Experts of a small language model: a variant of Adam for the experts.
Below are experts of layer 7 (counted from 0) of a mixture-of-experts language model. Rows are named gate (a neuron's input weights, with its number), up (a neuron's input weights, with its number) and show model dimensions 0-191. Each number is 128 + 32 x the weight over its row's rms, rounded and kept within 0 to 255. Numbers have three digits each.
Before each expert's rows: "mostly gets" lists some tokens that are sent to it at least half of the time. This comes from a sample of Wikipedia text that the model never trained on.

# expert 35
mostly gets: " as", " been", " being", " As", " such", " because"
gate0:127106148159156070146197145113135144149155167115125134145089071113150138143110102089129151113152072137123098146106100147103126134181096131153142104173108119158113122143163121209088104233110162122123168098116111141115138084173143163089133184181105102110116043159116157172144123052119172060145114165137120178165120107107138089077098146165103111106122167124141073140140158124086111165149099113183132127154117114084107170134139141154122102059113132181142153107117103154089107160154213130130105117107167142083135169156122075140121154102119109122118172174153137159106149162207086209
up0:137124102135154206125086151142095122073161093154138141132129163138109137121114178127196129094143138184129129092194128102115122099114178158125111128131050124147125105137079075091129080083108089159136117178103133127126147097101108109138096133161117145093152128107120063115111158153190110144138121075152179188075127157088077136152154092127127098062136119188087147095146202117145159103153146106135121050087126179176138150114127129070143143136083095109175123130120096079116128117127030129130151072115102111136130116095089090100142069130118147189110117106081104067108133057135145074
gate1:162161148141087106144121119168175104131186131113186094207160124128140130110078153135119136130152111161143080097081151130127196063128139161155149133137127095128135140152093136163123169218081087140138124143158100155111095090141112148158086137184153128077143158188149099089133129068081170121120139087129127102131140170174126099144165163165111097087133101135091124160129166154112103069046065100176137114138164126162134159201138092091220099124075101114149129154139129130087080111147157149109185109150102134117071156141114131097199117121126142117085110162105155161143162084184114109
up1:109173073071101112133087177082126107128040107155146163135133079152120164163127116124143084168163159158096096108145140123118096137129064093101116109091135106125151142169154135132190112126111099073110127102121186176114122165121122135133197158153129134134226148092155168148120122166161084111140087077089097120183201084113128114136104146092131130137197152096119101101098101145146129122128148145095143166210146152110164137088074142037112112095152129196135123138164130130099144127155196117159043180112128136120110120103147119099065109101160136122170160088149103089164139141137122102
gate2:155149141130174167133172124140065100123100113153147109121122137168158106203170120105165090127159090120145158084155191092097206140146158127104155100116133133159146148171125077096065124113141121111124126113132128177164192155085082111122126074118124101160136164090083174120148114149139117127159151166120190114079155152118102171118118189117111082118190142115138154122177149137166107093153135116174107112123116157098104176106089152160122015205070175108146109129144144109117136148139139127057099107097141164166157155122091134178185106129108167155094114129059164091186099115110107085
up2:145112100120081105092062174099175130131125120171170197123145075127166116087122145148107172110094150107123166125162059180131064109123154131129109179112112089147096154094097120136151129165183120145130158095078100111127123137088080134096110182129145107150143140082081085115058092150156203136182113089166084076134139122086094141124165112163155100162090074103119149148153178114110116147209090165196139159146164111101138148148160078184184159116154111113114150146160115104093110186145136155182128157158158160128166129126169125142146132114171132097098088103106130157126141200171173151
gate3:102107132127098103111076151160114130157133103092165118141127093145150117116109104103153141072086143119096100159133122149111157146160150142153150161112179086165173060155120067124126125191117095108186137105099119172100081142167130172157132125065101115116194184097173113095109152142144158153082177119122073160026061141131146142095199104148124094204104102115145127132145146128147106122149075116107199152146118105130122081165072145156145102120091100115146141158155153097153080105131196084164117122091133162170106118159136143139194127080163104128143117157178126148131101103123027154
up3:156107169141128133170189143192098118164071141125126095115109157133194114089193066174089170131147122061145138152117126183099184127158116127113158098145154175111126127124126067158148097111121126091131099127074088188152142123157101034097029160130225118127106127100165110153138089145120159169163148174135141135112122087113114099153150092113129123126104119100131100117120122117126139170136105215137130107127086118090080127133121112173219105171132091100140071122126121141110135103186142138123131209124137111144156145120176158116122180095152151105119107159136136175096101096146081116
gate4:144148129142146139128143138141110156168133127104132171059180146128151181141062053148110165049123125125126141141073094148139105082141162128060086180124100107086078162111136170217135146140116129164129140133173116100119113093116127120144133127126168108130113113186037072158144069116141121107122070087135163100079131105125125122112085135126090164148187049171166183050131136148111150132141139165095117103132127082203139136127151143121169133128132120138155128127036107162184139167151171153093112093149105135079143091131136166137056133139141109125099146118166133161110155080123148158
up4:096098098116163113096089162120158142149130143072126162087082108127187100067132087114170183087145090097163152188140108060202111069179094137137169100138157117135148132102152096107142153185105079161122164142101105159155117121138108148100130135168095145111175176095104126162125118125118104149154159158153095111117081148125079175110170122181083156133175173098151124197104093125152140105125133098143069103099105139163166112102131073108097081138087123076075163109190097119134097200224075105200145135144171147155127150146124089105104124115103108149146144131101133157086148153134157138
gate5:107073118180136137121112142121145043178127120172157109146155102119114147112141117107118101085140152126156142136080183141096055167142100133162106095123107110117158117122119121097145193161157117137117163130170110074161138146127127064146090148121114136145131126115127150165134127099103178085109137089163096137166097159237123143128143118166143112103000137072122184154106157084126144140174135095156092116162116196093092158120092113193157128137163117078136133120090113125093072112089124090096082114154144113102140180106142179151130138158086113159116139129069122062137149210123183147
up5:098093145112104137132136107163130111158159115115085116122155125094043145107111167103122121099136126145110110112105135096147100181138120211193139084144084178129135112165120088111113145109119115132127155147132054110146209135130138101162143150105119086108085122135064124090167130176037132092127073205152168117173121114165084146051128118115110071163088091110119165113143156133112103138159125126153114146117140157142139118131128229134141172152178127092120098121101157152117200087092063144115134106128140099112155160025179138157147140193111143152109088121137105069092140153147109126
gate6:119097066097048177111175144124157140103167142063150114071139130106170184116112094140119141160127119139190107166105132126148140129146116122151162130137101163139132096118092110110133163112140163111096181130159089094087130116139145186095118186144087175153112082105134198158146107070114155169131168141104122101109100109113131136100056122207179129131120143093097144169109075143192061120110057123119120134087111159167100111087163058147225175142207125109099154115167130141118157145123119084142098167104178126134101132175131147093112172119141091150101144152094173105136156104129164106
up6:130139094121095108096118177133139205100027143127166141127147177109142095147124135120158152151091150046149117165171155109151123146156191129178163126091156177079098175092108145138133083136168151104193156152133127038151123130146115153072103138142158178067090099104146095118116115147115123116144158071082167162104109143092134153134182131129199136121105119143123128127080088131126126165095097101065116136145120115097117154176145108140109164188148091151167141204113123077123156144156134099171152114067149146192151138089096137140185155102116127152076136145072139141097087163097159102
gate7:151115088141131158147102137091133094100165118163065164088109099119111070147139109077116144200169065116148120135147120066102091085113088163196192081155125172121094078164071118153092112082122126069178093215205105119188140113104134150148140136195145111121117134061117109097126091164125135117169069153079190144161156105176098094122128186117132174118132134130100143115071138140155090095114118126127111136090131122147157143122137139104074157169130127133096132166114161097131126163161133065175115190116116115119105166109157163124191154059175110119148140140096141127123150113110136109
up7:115121159100109096138149096182138151144152153100093167098178121112158089123121110126126112132097126115133087128177092133165127080089141140065104122173131150078093062119184076110099141080129203072088195105093131152137091058182119111061106092141176165188108107124122134152145189095117127122115141093121078073096087084139106135140148123161111124148149137113170121091140104138135119149083138097130095062154117115139127105141129112125151131166152118094164149091058079117117108161137115177086103125149177196119122121115097146137092191118218138113092137158129138137032112197115148144
gate8:128188193116133095142119134196135080136156105064164074097144139118170067159106100110127104100128142109167123194169110136075110061149128202095138146124090120117135075154139097160107154147119164115101075141109132163174104083059128101128131177136110176132138119152129127087112124099094103189111162153148080118098137082116114072144148130155124108150129145123182103071120184060094110153137172183124100034151190144118134188108135139173185120181141140106136115123160108129133089162131137134057077161138114124117100147149141118105171157143165074108143138115058114126122164145099115157
up8:059124110130145112119119113113081083147222191091089132161144106093153135125141131111124103109132105134133157168112135104158075146150188118176080113188137069090155108125106119123115196062193149106103175106143126092187167092156124138095142115159086171127128116156092146105104047165064156087130143158094137139201068104137067128135100093146166106174106149085094133138103156118108094127147129110124117101156098104113106144145156166123139159104076111150095099121148086107165150072143193135079088120129159116091145143084149133201129129169129114159067119134126162139069163095177125114
gate9:158122086134121135132140173170058147156167167162111160133154083110107111048082125083131162085138131096154075114150121160149104074155125161108143137127138102112067148117079156136186105139134128173092188132130119074156125096101072136117090124084183127089121151169130137162117133109123144113189158107124086121139121179106132083114144113090158126083110104170132117160164047100160157128114078138179131124189165116069131184085087092142172149127125128108078100146115153179179101136128120070196125150099141113053109078072103103108123153114111124173158118082118127107177097163066093146
up9:150061189158129128149172094120159057080186064151165145115152162159121049163138086136160118135120097198145124169125143135087091114054083124116090104127150163113107148140172097160114182097115143104176134112105194130183121149138113142145185106149086134131116122088087133163164152122126097140169083139121140136176126099129208155174110137139103116118126118183109110125084171132143132124157183095078142154122148134180102115092135184127139100101138153104142104108163138074166133125062150199119113065148066128135153154149124114067144109166166098133165091114166139098179129120172180114
gate10:124108116112112141145122130110069161151158112130090116167157132126113061113146138084193119149152095151091101137089189118097166094185083114133131083113123059164100173146111156115166128168135101156161115133128168174089150050124113144133093118134067100044147108116106113085125083100114144151094125164139102141111137172116101144156067131094126129114105113147110072164219099157116139173172124150152116168169155158154106152078129103125123098165068148141044129086170133092105159072090095116104138172108130069044129125117109057188127137098111070138148100122132142120148152143162111085
up10:232140110075182098120139076079116118091152084152104171155108179134139089118163191119155102153132107167081090142136142088091132080128078106149103091112165081170153141125141164093152165100127105132161093099108176183077132106138151110121081065131131143028132136137138118153149164142076159145099191102104123121128135138102132149157122095116110159109167132172144068125165127105145142177161177139111097208158123163160139115092114101108135092161049190179117115151168149150119139084124041111101076131150155116121127112142093111155129118088127144113179109111157123085124128087146116099
gate11:128143111112034057110101120096179041106115128116113074152079112106110109123134159138120169122216091140041137154116089145132141124135101170132096126140161135135145140162122087110173139144156134077131056169058106141143133101140128122131120137113094124135148086136111105072130096158158122168120124175173090113118095168164122118134156141117071047206183110128102073144115155144107115131111161140126097135095094084132076151137153123145141143120089159124182095187186108159129126168054120153092122133181122114166142134049157077126159123120145105134158159120198132176138143097129106131
up11:118118110132118129143127107198102110154142133115141140114136069124111108148130208116116145142067143107172112132128083167070121140149150099122183118121111098158101101103135085167135159056095156131125135148222163128083111197075129119088156130163141125129016170142154145111131140072090112100166049137122153121145166083169143075162153123139160122049075165146136164115152058109171105067114107121124143154141143188127157125116143137113110114135154115069120136075141124148090143085182113101159087143120090139143110169132099153154109102116138194134079120143084080092148120151176078111
gate12:069146159153119154150113151122178141154116116084113111124166100109163106091187103046154175100090148108124120176081115108153093105143101114108138077102110103146116098123152118130100107140145132126114094122187197088048115159110126120119161142084129137144117102110160157137095109149099085108146112216188072155101128170108127115118117158113200132156138159167164097100141104109055099109075120093141144177085176122102144128130160133117159127122162076137173177147112144193090153116088178133114084085102110169102131155169127114119203122102153126120123054079133092125131178163057190146
up12:057135143123158165073101125099166160129103139093085092120153137141186097117164147107115082077121132092127159138138162120150137182163145134132161140159098163144101134160155130120113136156113162104131157085111155111102062117093119141184158113119176091149123105129135154106069067200103087127080086182171051121082123126088070121112164107090142169083086137177183124120140164141054142119107137167145147131113133128101144126082183149051128102098210111132154108102113082177149110144089128174099111102150169153101172176190130130125125114108117107085084056093104078115167159125110126120
gate13:064166119174111103084139118181114148087141146103137194150129133103133157149153129109133168099128098103115176149167167108131142131142182078147118132136147112079093113133103174107124135161124194183143228121114116098089177094139051129101148102103095149190077132101121085097155067081203161055156107101171139149144115175093158121125149099165122103166135131158142094121068098124112133101118137083102175143115139102153149115167166095045094093099139134119137097168127161157113136109076130103119090065145140126145114052152130099132138167122113116117132129084124130152133115231132158095
up13:102117104106089117071094133085124172129138171134151168176171149141165161114181102135154174103090120162102185130081124105127140126172124124136090133122115122082172112138193151118111129156138176131123197122069131107170157078070107138091117131097074131200120103054117112065181015105155144051102099134161113138143101137116163155145130135162164177149156136165162113105106078134126123138115109151132160176100068147170124116150120178082116099167123142128133123160107147111080163091143127127102109090167133130124122097141129124117182208148110118213079176102106151149144134158162156098
gate14:094107133158145117123166141182143110174117123124168149153093141078142179119166088113048138138113139158134105169109173104151120111091138155164115122131145216136161134117119140111144164111110097086164144127149059094139083093123116164102139149112139109133056086170132132118106152123156088125128119154121150134093151100074063184105112112132139114070098121152180105140080127107131106158211142144152175132137172192135155124168126141132175128161054195171067103127113101105086096129179139106106173122188149130142139144033165105184122127110128097166149144111078142150137151147038074105
up14:122107124105195169106086123091062202146097160155123095182196164138093083118144161150207179103060118129132093157089079080090143136111103104082127195126107140205136116140155143101142108139135115135086135127082095105131121139066150195105141150146097094097166107161127098149120069132154114114097129077142146094179086094109119169094134145152106102098158175119097097121163112108106146115125095057097150092150151140178140143070114158148092140127086151191117092149130169140115180131112135083175128096129161089082160083154105080188116118123148098129145129164147160114138086081097152119
gate15:153144142179105090160059181125074106127108121144141147124108097153173089124092088164110104112183122087109104124108145118171127152085079100114141127102079159144137096091130114104085070125113140083105168091171094111130143142097119215140153099104143128130173106103139082172129094167087176171141095156109106153182134105194167106126164106095077128187174135118182162082115131098099138112132094079179122086116124058141102154143136155127096082153137125071134143157089050167114087137108093136171181192152152084150153139104152099112151142168209155096103080135084124140136144128169129100
up15:181152087098170095114118097132195103105161140087092134158088178121137166137119148137171158204093151156067151115152113079102123144103169198154156151148132190161146127129177108172121154173131170109118110079152133143157099125123117123188125128125080124156117174093129077096115084104145082100102093155185113078147162090093119142162141096164104101147107148169124102116180059126128162119117128143115140176087138198101138140147142191114080117121169098201167182143128160134136099189121156085173063084173147112081127124114141140108139140102136112183105162161105126192126061140123136117
gate16:119186135164071140104147093183114154090148148068137099236143142120148109094147123111135157094124074133118063120131156094128107156150161174134130104119090139176102169100106150091100146097100129165122105110110076117185137189109101138100150145176080086076116146155076134191199113084114159118125122133191171095118191088117155142057101134133127157163098098104138148146170111123143164114119148062120157129081132173103159119176123157124153137093103125038131142164152125072110140070086145095141083120094104124150131110103151145128127164204127153122134148107123107172178189133098116129
up16:132082118138149120157122166111161082168114184126149132099137125135086160179108109159091116105188128131143146149112087167090100143119151129109091163154130153117141089157132082124135108156176111094167140109131160114099153123092133152152097112042112195131167102147162143093057142191114132148107153142078076118125074159138098117183106142146136077161116177148114119165157170143070122171159171181136117136208105089166083154065174105145121095109131114190197126132121094197149095183125130214155140078159132141086130118133090103125182091145142082155134149209122151107103132110140104116
gate17:149119173144084131136190121121086104112097121153127094140136127146142116192115094124166139076111143106149119141131087164072090128110133149086046133099152166137144164083124149173120115130134111094142099089122153104099120158094127126128185166148103071164053170166124141121142129115112142162151175140093101161105157201142139139151147135144090118161109122133112170055145097151117106136170104057128120088118189094121135133138125148143232127112127089152137133146104187077126202188133174147157112122159119182113120101120088104073167128119133207149109097100149133217221098131116143110
up17:103119086172102169136098175157180118072104132143034092075105128108112136144091204103140125105091115124163119132110125135125152025181089127180107137124130103168129080127113183110131116137158161182153037091109163172118172087160142086174124101142100157128149081105131061202137127124151162124164140103152185140151072120164159073119107066129138107166094098110119095082133133107122137143107085087105129152103165136144098119144096116132089161099149155127050105108161073104142155096134119133152081114129071148162110094207143147156119122134142114109135093121109130090103106088127134155
gate18:127141132200137109182142171146041094184121149121135145146095103105159050119123159096134114096207148050140139154129129146071138133108113145187091104178081078126109120146117124150120143155125127149134162147130139136086182074063090113091138189076140106109125074085130108136160111111173191162115140122177185160155156117096122122146129103174120161099163122104160086159157199140080117159083138117165143080094103195123125155133160090142168078061110111123106111112189103132138149119151089145134080116099092151090108177126115112135130188096081167118132131125177105164123136121139140169
up18:106134132087163085087113153113100057191142184102192160076092119160130106201140160138114131145080173117080179044105114128164194169115156136093115086110108097078150146103138110157107100165092111197109123124141123101123122154136124087159110158144114141184132161132158100085115157172148181149158159113146140157145133155113071194182187162143158174123134161106114120129083152133112161118119139182127171111083106183108155126109124100126180140084187174129097128109067188147096114123125153103115142106148132124125138136137106110136101167130086136094129123089075099191126056060133095135
gate19:095117005140141106108139124118131146151137095162106121111151149102124096067113167142160152153138097170124133171138108117118046118088159176114135091162124129158140138122116117099087140154177101129106169139195106115118149199139112117136154127204090083130122115108123154099148087102062141158086085170141098095172170071154163121124101140190111116139091154131097104113121084104092117096119067112154111070070099168180120143148119121122124153106070135091092140105140182133117170174141122128153091170094139179106155139172086159089100130167089150096152078121158077093121153138214175106
up19:132185115160144115083155139130105110126129163149138098120095112111193154113167093157175166153117100112136182118103117088149050141100102158142147105121145179194154123113093104127144088101119107115127183149099082108119132186131150115221147149158093099113151142152099161112160100129122121127125081094116158110096169088138159116149110139187060138173094159139056198146081079114097176099156106138083093154107131096134150116182095153105121090166051159114075121128079166132154121175099098151120160085132127176113129211096189133076112095148122173120127121094168115131203163114118115104
gate20:154177094164189132169159139201169119067149118134132114147124153088130100132047174132150117176156089116156108156150131098125059088132162077151160156150117092105100023097127115167092072131128144125067121179142160172062110138119127163128137114129168148135137136134134085159101202099121165141101182114087112159125104132156196127154154120147141112184080144104106136159113175033137149119117101078166163116108158093130125145176110116100112149129162119087183120082084111115153128108112130143107131127118144163121101142155133127046166145157114155091111094127113116110140167107096104213
up20:153106083126173155144178044100150133081121118132085131130158109171134095132147177105189148187163115161176158111115098078139083077142086124143095141193125109171149061187154184112157123163182137144122180131153129135106145083109156189069146155142097193174133094122152145184149151105121158149124193104078123113116134061114164138173136100152149164196166154089125144216182181080149135103103111119105149122126135100128138114144127139093116118149187116116086127119184125128123179133156107110104093108172123101094136131134115125129146122149150161065141180124170092129115169111132156180
gate21:161158122153128113122125142163104112098094088117093070210124173050139103123157175113147138103122127099107176146128139179066159139082111158167142137104035134056157125155182068113085110164100082113123141147078088163173171157168129158148146120142153108100161120113112097113089096140138084172137118158176145149146092105068057117169092139158149081151136098174079138149150111096179146119099086153123106145124160120148134155165119120139191085114115185105143091135133183107069193134092163092139137171165114122103119164161116152133120185117129139177097141092143156141120107145117097053
up21:114157124113118090101075128144127161172141161178139174087054088143181160082093080141130122103153126140145097122143137115166123131109117180071113133143118122184108126109071157130182113122118129129115119106150090159117128096088104107167162096184187155150096126186112106155147153126145136150139116173127094125122147171198128143100129102137099112152162179080185109122114152113078111116209127093093150084086103120116089104074157144102112118093145123111133163141102159137198100097123068165133156113159080090166125122147117007084136121065131170120142061108108050114091116077115093127
gate22:122094141162110117167096145125118167113045133132106050201163110055119083135095134074167031116171117100132138122113080122132182081117122114148176171186105103120118120095125127171154123156117115135152049187124118103132092132119124205119119110151088153139155078062090106147133096071153127127198155112146143127130096130097130093118113164117145127104124138135114063134128166141146121117106143140126131072167171145128107171118136101107153125101041168149100124112171081119104130150140170096144102130097136109146108089149096122179103084103168072151172126118154097073146176107141117211
up22:130061144137077103142122113112084163152115121108113097153161145125138125141109103097167118086129140115130122157124090104146076078105106147101100129155071101138114140109148213210143075156170160175160094165135145113133147076108125130041161142116104143128134061125136129136121139121152115104158070065113043163133093178104183146145085146139181120114139130171126074142134215124162140146094156106093105053187121111180160132138151113110123144038067087142155096173137155124118158114111132113182151087078154115164157091119108112152127112071123126184145118120163129105109121166114084094
gate23:157128109151110121111107183121113132174126161121089115121103124138145143090101181101132106074141112158175134128160150229109140129178090099076166113124083109052124176138083143109101144148103114141098135120164085119124115040143110104124098151103138090145158101074091125157137098161136171136107102107107127192067155097124120043169117075205149151108134077124115115160159141095115113082151111130128098092160158139134169145098138111137138155128152137084152091128092107128076091174073153165156143118063141078159134186141195174124100130116143083105109175156187116182144167077082160144
up23:130111149137080126131100103129161108099128038115120140159103104125145074148099081126100135156166174163158150181127122146123076086086117172186068113141178217131102127134126166125093164097098103106143104124106127196071184115152096059096088119110138100080114086141119111110154138149147171110128102138128209112122156150121181174177124163087069061138103127088144116152051115181137140152118109111155092156151122125109106119157125106157178123175136121145182155161145123084138131127122151153145117128102095143175100153120117109095075111150172135144111051112127120154073113167125033102
gate24:102124059156143128209125108065130099099113084019088111096104143118170146142157126064116100140142066092159071151083153120142114159094140086171127118095127133102100161119140140167131172164155135168116127151123139188123125130105099173092129117178132080108112090109114122140123119144208117138135121227169147136135118116173125096134140152095114148140126146115146143164065129156138132129137185103131103122131140129136122160185150129131128125168106217073165170117113145175139074139105171147140126176131164145050099083131185163148135088156210148106103151168091132168130168136127083108
up24:163151147125179131156163126134068152120119188108099136124157171089158130088143143176083161171172099147139077109126091103127100116111104077081122140125088088128110120106168091113081073082166152122103050127169165136117137104100187106121154137123103088116110124109101118130085109167105142172072146139120147125106105078088151131103134154152156082173181099107160115111149175094135184113119129194100109119141098148105161149158161108098116105095086054116088020087087191100148128137131135124083129122100094143044133112209131093166096157169098132091069133170136125161128111159153136126
gate25:145148152140101096103105188152074101124113115109105091147186096149170090150110146126179162177191089123092164108123154138067126187148087115126134120124116099158108139117164073200122039102148083127081166124131118134124212174130131114126128124126119103060129087137063127097098067149085126090136098139118149153127091154136096158148120138105170095226136138127115109145188134143134106097096149078104082094097132145137109145185132128144127184107134121104153153166108222117048137083113111092143139111112106130078152154107100077104147119132097160112082075107144099105088128083146098149
up25:144146147135135092103083079176115101175110116091170140136181105095090127141085157143193153110106145126111145128167158061190107153152094137116126122105114194140139164125134098175164126148140072067102210066186100137122172130162115156088123121125130129051118086138122149128122133108105163088094116144117154124199119082127100124144060157126102119126139126178107168155187101133179111122136168116105134090096108156145114141206082089123147178127126130144165149143150157195112168087136168143112165096095141061151138182087103069170140160108183092128144121148198167126147172117157134152
gate26:076113140102148166125095195130073102091101123147095104110083090083110123103159149134183098138120105147122167184092158071145141147166117127139085142211144144089130122152107111107127084128136119113120120128159146159111187201122120110162119124139131100019151110110160153105164094075177123181183164130104076134089129102171112126106153123145107098171131116123117161109126120116097172098117118126124169162133124146073095126164088111165166109179123184152104167124160114117211085157096161140116085106194150144145099122170187068124230145139105101163142102116158089103121152109107182135
up26:103068135160109163165196094127134149102100136137118139110188230067171120121089087127155131108169127109123081107153079100096155068093056161123134155096056143078107169122100127130060122154103101163101107165132088130124145131164081122092137127153110116121163057154152069116125114086148127119134137114116141128129168141149135141127129154078167169112114069121115099116125168121127104138076116116151131052078181076149130170112172144146143142074138122128039111150043149103119129168117095141138129146099114134137105105123081119155077129083131146108104088075114181081161145119131121194
gate27:109100178148140155173148129121092141175080135199101088155207095141136140151121102112163085093144160108138139112153177109060183163086121137118102168050062165149130111174168091109142061127133097138098122168092074094168145133127151136135108136134092128097173071109117079067155180141104105178137119143120118105175062126133073112107077112039116077137157152110113091168150105149139103098100127137091127116128158153121097169115125146172157167121173095177140121133126166091118116092101109091142164091118100077159141167056090089147112130159151144168137121084168155105164106108096119158
up27:121049124120147174107157082107114137127145168069167140125125117090162151134143100120147090060089148164210168116129143130126091137102122119068095127168126135076130135160103165121127210158134140142165143116151133140147060094142109128063142149116083103117136135123147221175126155054122173138135175115101112125160116112153131130099143131107131166082121195157073159087121171124138128125156134124126088118152088122146132115093129141212102112099091159153139148096120140116228099231099150141184088192106159129078114092162117165156066146116104160123124134137091154124126139133128155163
gate28:149120113149148137170151164086076070098142193139135163123109120083113099122105122125133114129194152096115067164117115127151095103119183079135106082134092116109096165134104159115086109172119136155123106149119122127103140106151130114119094148119107106149189083075066082124065112050094135092154115122170122174161115141158119148126129149104090144054194174135120110176117197133111133139142110109142143114113130153110082161096124148109207133111141190141119142087115125074120061142106145155128172155168133109137107106111152047122117166165124132163079119160151160141094212090167059216
up28:149133144130089173154122094094153138084138091137121058121123116081026120132100153100107071159120083158118177131106088128106106152110123121186071160095128147143160112126159114136168127135087107182180148098095088092094106132106108145151108117153127192081094121105137100133127188137124195178157150119139156118125111156130132136135143110116138086156038121173130097104106105164161100142188156090120113177113160104155110116169085123095175191130116124176187117167109121103097143169127115117163094081097087122143134119119113127125140079213171126137158134121113066014123088078107150125
gate29:141144104168135109140061136105088106205144096151121101106102110094137152126136116118118151125136125103152080170098142124149099152117132090168107091087161101107132109132159107162106139194130111151188128123117101086091135129108117127004164204175087150081108039151153055149085124181148165111128067084112140059105102135165182145124108130185166117077093150076175111135107113180108106141130101111147126152159107099091096159154113165057162115161156143156154129172101117126105120134170133110134131092134169145177134108103144148080143144143144126069125135170116187093102133078175155148
up29:129136125174130143182083095083164130121159111110122084126112096135128102106161149202136113129138135125144132199152104128059126144135175090123059063104066095082087112185116116160184128116118128139126130149067086100140061129161136172092118129172091159069132040068108104148138126140093140124089120161109159097092095115121131130131113118120105120084100200092112123106137185131159123184107110108163079105149115166114114137121107171086141185139171173122202112127117147102113139145134111072122136119122138117099144081153159172168158129133140164099109049142175142201093196116132168163
gate30:125163150139123113166160129139120103105133094129123134145068111108116159102153101138074173090103103156146079157090125136147152092123112112112115077160089106112125119128087108128057115161077163159169125066095156165062133099118092113110143107177141160084060136103138177144166125116164143147161149133140129125167107150175145137077168155161070052167174079125141085139116112112089089095117117155165123111127141079118113139192108133138141138046100097082113111155086185161099138150154127110157095170140120112053106143119137046114192176089134104188165049166085098091124139139116173165
up30:103169100156142132144136092133123144175112110122096090082155117095070084130098145117161110092148177099163106171147176106099124137123113197203116150104146091125118145125159105164164155091165134121099120202169079123141103146144135084121167107132135132139143084185149117158095119090070127122084085141092120146164128112176135117145111079134115167086077126133152124145198172100120146089140138085122106074093129196086153109078190105106110210157169163164144117074067126108131173088096095149129123110119138111160106088180109134114158223142176125068166154137148126135070131099123123187
gate31:100095132146114093191128127105108176105111118152117117091196182094066136076128109085111136098148138106150145128146138164062114136126131083157076098120088107119131148085119148135067132189160155163092044169121194130095165132092118096076138195084145126159098074148115154142194120098119158143103139145140154148090118180116044125136079103131157110120095152085107060086112130131092086137180184139109128162132165165179134156174147135140139118155101090111067105115130099116123210083098077177081082085118126119136093060149152107124134119145121138177141128121146156102103133109122127156
up31:112074168146106145135177122106175150130083122157098111138180107065097126114178116100082122061102126173151144115111111169150151142097117112116104178155169152094092126133089154132084186182122081149177113124152146083093141108163132145142101152133113137164071104188078074142166140092102117127090132071153093101138123138187123140172136155163157174109149139079108097179095060134110085130120177135127134177165114108145117137160107143114161137126092067147078110102063093128108199127096052170116139095081135104128129153161177127150123192097121116096080135151115206126076180157100127118
gate32:178093172096135096169149148101143168124115130139156094161066125142178087111120115155043128122125148065120157130149130142093079137045108085093054171190087119093128167112151091145148139155129175183138132104133123143171182190099111096143166197132123165122123141155147112138089158115139123140159112132167115087133152147043102144159197097154162146067138167116152147118148129153129117098182140132117160141128092149087132162151105148154127127158104139188077101111105120050118116145127132149184115135132177162156118107145158136117149107059115136153115203119046107093154075170127150128
up32:195088104106134093141152180150117147126111137124117105159165104148123063123075112147117115125114141076203145114112079079106103165109181129106143162135127125088137120127137143146189117174149121137134098106126119106105152169150150097159129165134119107159151060173118138142089127122104104165138117160188056070162121067169143099145164121135137143133173160124156104189150099105172186101103089154067151152166109162119127150110094106167106126202141148139044106122167093108153121145082131189134135173139141101122106117182208137087069123075177107174126186143133205122140134158187147122
gate33:066097115123162112141172093131138148094159131104184178144109112182120181124118106127175130153133139158102086161120098133103128151173198199140157102136127157119129157054111125148168099149127130135108162091129119101134136122130113180111214113123176122194110071154137138121097128104191120123169085164110101103105143156144112112126153123107116077136120202130157151115107111101134125155136141131145202090123138126186099094157169109115138105102087116047148103146150106185166119126142178167162118153142158063193114146033124158151134127109172081122148136219152128096146124126125084046
up33:078135131096151107129100114132169109130119098123090118136087134183137102174092092134134141190127108151146141136121205113120101088136081071112205147120122043130112154147126098164140178145152158138210147169241097174122138180101096167158116127137151150178169104131160121140087150109140145174161169136140057104181128101165146145138129117207123161117092177135182124142182123123153139125119114135151119181110134111120165107134150138118107129144113109099154175107097153136115053133100177101111159089110157129082084163146181126058150130195133120216131121115097122086145142118149112139
gate34:094077142178144137166130125178160176162172151110107097069138117102127100103096150144063102100120101106147092202099128110110125131123118080155169132127090106146116162145112155133118170107125078158115132140160064084126151179140126156074202164135162219149124013164121116174147142113122188131124099085094197062154099138166168115151162099182171135147142152069184130151125133118165089116127109094149120078104135113152118139144104075183137125097158118142099132145120117119143157155140141113222123130162164122131137126139135086129099149100129121112147114168078152072128193122175130128
up34:121173157095162149129187150118187114147113084122130077169194174159119127084131132095139143115088132118120115058173117155153113159110114180146106167128124169154104105126150129086158165136129128089119095102086121101114101122158101111101161112111095066131112165118102172178171094130112093116143138157161058122131089095131170157075107146139180097135097078136135136158156183133119113126166149128130126155037153215116103140127085165137173122156097123027100177109139177118123151077117068164059115140145118101108141103082130136174136108189079071127191107140170119091100094113106125096
gate35:049152125117130181115106157154159080107100118072104138123054147177154126109101116105184092123131156145131110141118088194130122123113094171112102095096113090156097129142094075117178173124109144122112111102132110134081107105143135118149113133185208120148138147125168148076110147145213079174090152151140080140069185137118143098164135166120148154170055123099114119062100113144080098139159120128069166106107119135132130091155126120169177066106082195069136164114146084143127139118124164108181172153119120115161149155214132138106172150060129097104168147111156129136170140141108100087
up35:171144145050116137081177115111187149158116153125148127112122115105122154083110177095173177133092128183110130063164112170116079111132118135137187099099138066138132135121141130133138137118141146129167180090109144115087138154140188131118152075153179165115116087152121130147127068107202098114143165137099125130128135098103119108135107124113136119119109073160189098163146164130173145135185170065123178092156072141066131119104156166102145138076163147130078108095149164136098105095126144128103198104118175066110118110062183089171143134124084101118116093200126187107064121106195150095